Experts of a small language model.
Training: a variant of Adam for the experts, 5708 steps.
Below are experts of layer 6 (counted from 0) of a mixture-of-experts language model. Rows are named router (the router's row for the expert), down (a neuron's output weights, with its number) and show model dimensions 112-223. Each number is 500 + 25 x the weight over its row's rms, rounded and kept within 0 to 999. Numbers have three digits each.
Before each expert's rows: "comes before" lists some tokens at least twice as common just after its tokens as in all text. This comes from a sample of Wikipedia text that the model never trained on. Tokens count by the router's weight.

# expert 11
comes before: "1", "2", "0", "3", "6", "7"
router:519452493492474490539447499498536451522517472487454497468499480502451524537535523479473470508507503535451476488485512499471520456484462549512523486492463538537527523479510505481519522464537501577496498490520506506453463481533511504486499536492461497520465480511491496495490441484474485430485475500519512504480514503502566527467517545449
down0:505507501508520526479522532507495449487485487466506507528505512526449467477485457502530503493473510530528483503460485514475496518507449469483519506522490491484446511486511492507519527524522480512510468557501545482502510511515514502479493488534450508532496481536479519490460519512520474486515538486475454477494488527496507469488524514500
down1:511457479489503468469524526513474527491529504490507518507529471493553544540482489492522475536517497491494509524463475494522474511509511445525485536490508498485483472540494508433501507484455471468500470510500508507474531517571507466536483493468494500513516480529530504523476510542529460503496443543524508506475523460546504514519503452488
down2:439522537527496525458441497509455462517480506500499473493521478510536525503509496473546524475491479500431473500488475528483485510523491489531563517471529513510473442507508496489489487474556498531477525514506498505505496504440526507519529478468488458520500494488487507481498496470539502508527495513508475504508502482496526533504498507535
down3:490528527511506465479516525494458495549499571495496474475533488501506497486493460467475542457521522495465514500480501511519542525477516501532496498515541509505517470508462508495500461528519507514481510542512489527482508416462475493539527533486517510487502447489490476537480508486471439504500482532542469544521490522521519519496527460493
down4:504477471516521510493468486533497505486450541484525489529518526543521489512495508497471542493478486470508493500519491510483458488513495498471519493481519483543497517494457506524455545440496514531461569493522494526539531493481496483513504459494544471511490505503480477513504476533532486531498508483452459493512485512525475485524535503526
down5:505534462480535529486479522497494536485501540468495457512483512493548472531540539499474515534498489490545512487505509543508510504538503536510493508453511511515531455529510500562512502495491481470459492483501483509494509513493517518493488491472512528499482505513516476549544517519500520478463520511509503494527492489504477498529482460501
down6:443483508467503517493467473551523484451525492492535518513485517512465491491483486515515525486479472512495508495506538523486491511512499503481525492514502532471477532500499537442497503522531464488496480471528489493492474484451478469551507512493500509521534521505516512496533523512502483511522535487477528497472508473501518566465484505481
down7:522508524462492502479462537508488518468515488557485520488437499497514505500521506521513493534508555491466483486536523472469487500499529503484475524494499469497500541495491472496505501530513489479476476503517497464505487462489507499488467544477469510492487541527530511539510492501538493553488482498495519485487513524505481519486463514460
down8:540503467490511495457516513493475495513507496499505497503471435528508523495460484544476491587508459453533512519535468513530499531462536485504509511483514501464507521472538524517466511464478463462505463516485497474471499435528506516484518532537499482476470503508472512466524502521495460508497436498513497476543491494506524478506480527530
down9:511521481503512499535518501520507505500493542436487516527497503530552476520546509500488494523506546508485474531495491477495481492530440454462505501490500520501503486454468494518519522549530526584445509498515492518518552552540528530495524439491448500505495520522459482488492497538519509480467541476513476528479514493496501503477521509466
down10:497504522487489536491504515511477474544478448533485497483506481488507492476469462504462479520501509493488516494499489479524473532513502477497511523485530515533458505475510488471512502512530488485493503484486484471487489468536526499496468551504475492492477489494489547518461522522543540501528507516510471509480534489488546468491476487535
down11:483540467507508514489515495567502477460447500512503490510514477498522503494461459496485477494467469474496475513501489465556480518498527528522514481484493506511466534474526492499469514480464449492510491523489480460460514420546546442480490538504490468499499542458470476494480490509511525478495476498538512485530530481482486494509513454517
down12:545498469508541494476490520541492484484515461476481493510524533493493530498534464549488463515475460505482520456510470505468554488514538494538521486521517515517480470508493508519493482503507491493455506480441541452509445518466525506496469545498474520503479483443461477487482468477497494476502495511537498481432491493478500500449491513486
down13:500489492511516502500505478516508465460540513484538517518542525525471512483571476498491503503490482515527475513505470488512530495485457490513515490444516463479499484504492477548508503493535510486501473574529500514527500465517462495502511537546499522534491490504494514502510537504498523529516490467444478525493465526550487476469537477487
down14:442503526446459500502520487505486418509480476484550543488488545448486534458500513535444486536479512488492495499508494478470497487513521496522506509534519514504537496465480494445467547468496487482572500501480495539434502527467487467511512493487477540449503522480512490478473488504446479516501490505491523480512478431513517509510502441462
down15:480454503516496480485508484497496504514494446464490491520481516496510490501461500497506470498421522506518495555492526464463502531509442510470511469552487481549512511502489496529517517512553517514502531523488532511510512548573534486537502522520514528554501513527460525493502518546484535510511503513527494494497512523472496523526549479436
down16:494512475477488463489520449533511511471497493528475474525509510511486500469557486501481530533459521504466527510478483526537484502498501512518478463439528511469497488536484539516559495533456474518489494487535499455454502568500500504443482511505475510522538438522503486503495502506461507470485474532493524480495532508519514496531493413478
down17:490471494533499513479495466513521530526495517465490462477511508516525492495526545514504516492485472481525515530504470501547475499486506495478474521522508497499526512522464478503530522471522516457537488507508488480508570479497511445527512489510502522489499473520558565526497476505499516518514498482497486539484529471509506503548479493500

# expert 1
comes before: "-", "|", " the", " a", " as", "="
router:541511489510494472494447519488537496523495479468478482484473525535514498522544516482474492516506523525454474484521498532434519493518462549562528472484521523511499521467481499493542484469486518472500469455537487497495503497500513471505501485508489486524512518486462467510485485510513452514479509539504506493532490513473554538481490519521
down0:484510505496467512449552477483526529511460489490498520488518538502542474501444519490502477557492499498494486520563489535511514453480516487490480506531521500528475485480493476487492494477483492508492486501509477520483487533547499530516458534510506494481519500498520520487484522508518421502509490509542515495516448489461542490525485529476
down1:457469472478502514472486448473522481491517520494483509532481514476499537511463525530510506456491520491537493487499480536528474510503518479488506510481483468449524520504530485528472544523531471508471521495496510522487468507476502460478529463520499498545538493490445497502484508459455502505517482479459480512522504512508474494502520458481
down2:469494456497534486506530493517482469461507529504516521529505507475447512468502521476504520506494533506508488477509458514497524444513474508444480495501482464484501514523512490519475494550481503508444529502496528468496469512502489546510496527488487522529456483504468510497527459499529480506506503496510470473490486468470483517540514456506
down3:464503507545518473486532524538507494505486492490548511494493479478519483517520504533492496486522521492538510464498512531477454521493491483459534489503505483533476516508474473501497469481490490486544507513534512527517536515555458468509497459479497502480461504517523520494501486497461473520423480479492542520489448495501532487504499501514
down4:509490489527521521501453433481513440486469483542484476519498444527527520549494512586500431453467490529479502491482521506532490509484519499463533503522471503466500476483513447493515510479514538484526494524503533463483491522490539492506509471501491506485488499527498475499434486467502499471475538503538484496455494513480472516527502505521
down5:495500503530546504449463511485483513475514527520493536499462469518514456499492517482525491498481493512511467509518484485494481495491548525543495494514477522509499486472525510470508476486501495515481471489483482524509519449481513489492494505475458489533484491502495523488531473485524484529505510467512512473493502531520471465535479515495
down6:487515463460461520516480512523453489467508477531501484520484431543495508510505435547488496501497497486502511472504516465536468572513516491529485499544485465481480474461551500504479503481542545451505573492465497506541508517507460508500520459475531540488507499529542507507508540555497481486532502508518528488490518491477510502514504479479
down7:491487504558491535505502512506489474528497444506529486501480467529474526489526474506511499453497476467474468478505513495532504499529517471462427467495507476522493541492477506500466537515501517449513481516505480540505528495470517516509483470518531490484522520519521473509530506478430473512487477486493497490486541518539457514501493482471
down8:451509463477507460530483442485439464482478498506554526493500473499470530512537498543490561515482496474443521510500517490521475478485482546433480495499482498527507499476539520487498504511466467498498524487519528515529505540483499496534492491514453510522511504477511508498514526474457512482534488512459539495492478493489541469501499533538
down9:488467537461510532487512494493531531449550525507494498488482522493526505508486509515515495484505486515495462484460458452501498501485521524554541543528510486482486528493506524469519478471498458523527541500500482509524496459541475494508533522480485576480495454500527554512547484499462552526468505492519504527520542480499459438480544498546
down10:518494546500530496492507503498545475509500479513503469536503483548459541467483495500483469482472497500466471512484511539496479478440560465497494501486506447492503515504471505496500500514481506524495476519519492495523453526514540542494508496554497504510454467495442530482462504540488484462475487506465477548475532513498523514497472486490
down11:557507496512486506525518431514494469482494507524497527510514492550475489479528502497527517431443470545481492512492534485484491518507499487481466534516480510468494506470499527502471486520470517480535473509499501483527503498545549506550498496486493490465432471511495530476513509499493442491520498488482515509497549535467458491513499486511
down12:536532515512548515496447481505487485480498510544499502458459461492473534491468484532497493494534526487500546539515495543526498515496522497525538536516512508496495471492537478486484522525503444528486465457489485504510509467489540493523489503487477497527509487518508490501470494513521493503481534471501515502525546516490480486517495528536
down13:472513492522547463454503521508518516504493510474497482487480517488550477519508511496483493514493545515535517502506479515468475488507526517490515490471517513512486507527454506510504490490427501522524489485487549466552562483506479507519517540484511475524481480482499476524463477477466542489526504468509445496579501528463525499512485518549
down14:529518517533494500498460503522516467482533516519504508452515465455457495510527446536533486545514524448464504506549566482493526516456470483533463547479513506522507499539532542550528463486453507517511489532551511534479516505531515476508511512481540497520509474512495482489466502498493495468520523474502502462488518466486492522529509502507
down15:476484520496514518519531513463489545493517506498494487492512477457487482524517482521476504485497494499520500489466481501511543521535510517513508534497488490537505515507499519521444476487483488509501522448503488507527521484509507541426453518498509503488553471464480498477516520537477471543448490498499531515517496503500526493466509527533
down16:506528501473513538522439501523480518523502482447493470533512498493532494470543528500539478490487490508535506525468534508482472508487460498472502489504465479480524467533484480485483473515507494522487481511426518519442530538519476468482438547486501482467490502485510505489524480516480551524509481488522505483491443511547500509464483515508
down17:495566501526524437522497495511490491509505490495516517500507481471506492492527471527466517518506464533517525535532438511457523459528527493519485481500548552513475482482491481501532454514510530518470482470498461488492512493479496539503510489459520500479471525434507462531541440484522528554487549496566494468541473492510454520534475540531

# expert 10
comes before: "0", "9", "==", "8", "-", "==="
router:512475526515533466501493537468525489487518487492489493476499472492462514542489520496521505498482510518482516535509488496507505537448501498506501501510506484523511545481473515476491491444479515520482493521517477459482530497527539514514498467483469492529479484512513479500497508516501470477466495507493518498555527517519498522480459547486
down0:514515542539493480471500521533492492496475478433493506500506480511528508489523462487471501505481510483530499544510445534505505476491507501558532527527480508555511500480508507532516456505498520540468510487517499480520492463504488505481525477530488488499443532466533488476501499463512532529546482451486484495527482516451490530529492480478
down1:536504527501490489507530482528500466527495449483522475461504497451483501522464492505465517489526478486525576528467459490487498492455532513543494539517519467478503509495543479502501509542525486514493488513479472491485497479466501465478513580526513473497518546502474516510461518453508459506480522500495497515502501513463485511477483483534
down2:476493489533509496490495495486516505516498527550523489504516519493521493495480507497495476492505508496479498487477514493499512485496504500510477469506536490508493508486494518495510519481495493519503505525502511498481499510496516514494513513516497533492477495508510491513477494476490470492491504458514515501483521525507484527487500520485
down3:473505497519496464485478489553492549518507485489488515481466491507548491517487517467486474493486452511518481498543446532544459495535503510473496515529489498516545468538512457512494501505512512500477537514483512531516510497570516515514507494504552480485478483457520518454516504481506487462496558421491482477534512495500477496510478518507
down4:542491467530510497498509503523443523466472456487509529481517477501485479559484505510547508497465487518511514514506487491494476450501483542527487465559483447497505517475541490507518501505471534463519534449519481515477530468551482465457517486491501498512452520538459532518537506504477518487491489505481496482483493513481482534506509504491
down5:504570485482469529507460558466500488470505556502476486517490431473527510439474468505532525525510539482503546511496474489467501564513485515519519497487502477494485487475494447424514521514510473493527500503483493447530467490427502496490480494479480479483512489489475494483509513520499464549478494501518495467536499504473475512506532501502
down6:503451507512533515501506471490478499489529467538522500497482521513502543550458504506490460485478513503466451505458470491528487457486497535520507483529503497509531486484494489476524493505493468463523495515494513501507517469507512495493466500528496535525532518493552482515448504474486485498514498473497528509515528501475522492450479511505
down7:484471480488511508437501494534524473525524510450461530495492477524536504514508525504502524524524511461560481509528506477496506576470508515490473492507528471479533464480508507476499499514488474526502501452497493487502479473472499525470468513539510509500497500530536536546484498505503526478518512514486524557498523541466509472526499492520
down8:513517524473525509482515489526516498503492481519491483500518498501519480487480491482491472495511500540555486547481526490522540523468463495529481504532512458445497500527507480522463502509487504514489518446476522492522523500506518495557520504488505529518521481490499550537465505472554520533543529486475490489516542548509510494476465519493
down9:495501503519508481483501518496499504493499498521502501478500510505485504504492511484548494469494473514488501518511508524511500515500497523497481501511502472508510533507509518535492519483504534509497514511486504469486503484495504515536508522496497491513475478487522495503480487510482493513508503436496501508517515512501501522499489489508
down10:518535512520468493489478498500530503512535468535506444489512519452437468525486488504536509481502516508486539499484542500528511539534539545519490487513467515458479479443515528459486512454503538493472489500491449467533482529481476544509492472473481451500481460524497516535499500484451512478549535512483511535535497524497541485529527481465
down11:492506501471490537554508545502455508513513481484493517535480505538508482520482482537531520492508525500490464527516485523539530511493488465489492462518524490485513481538504424501520511543495507482502503496500482537477530491499480504474456461488495499478490439492529522503511484487507519517515514472455462530483494480454530544530496467556
down12:428477477545480534511468509525517490556474490490481482511489504488460469519539454543483519547494460479505496547466474502529515495502479475476504515508548480505513471471514502514475518547496472486512475481509492514509539516519512541479449499513509478502476498462496489520497520513490509498546535502483522536488498506463465531556484490508
down13:474480495503482535483473483505520502514518504486472496475490484510527531514485477520472476493513483510471464545505487530527499488545456502501467473542526525497500469528508486490505535492507494493489484496478473501465471454506508506516549508476526477487501513504560514487443490487501508551547479527510522528484539493506522493473487490529
down14:502512448507511505505500511498546465532488491498473490497531509498486498493521488508544556532489515536507511519496524491532493531488500528511498515521472468491467493504504496501460487498501548498516508547503480510515493485463547499524471495518494465497505489430517470500524469513544515470488531504525499510479522466523470514494507519494
down15:505489512467482513496484519516501504484507521479493521498487517495500541487503487504517496474515470486477555483542508499486506518517506487491504494513459463476525526515491544515499491467519524456492521481509494498495505421514474474517477500478490510535485503510502495489498518492511473517512535424471493500519497482512511504474493478522
down16:527508484498522520494484510500499488491480516515510503494484469491479515504521479501529504509472500504497476475488500523485499514489502520500486522483506488498514529478493557529513491509533513522496513501517535477517511501475490504508504499518504509500497507540467486485475481491477467489499491457483516462476501518516515472508518507511
down17:507494503509495514517516546505499524494476492463492531518476437503512476443490518502504487498519486533543520502560538593503467477502460493470484517480522500503495477530538493466522503490528515455495499500533486494457461448509494492508529492520449478530500538515505481524513504514494464504518511507508513508466490506483507525451513520520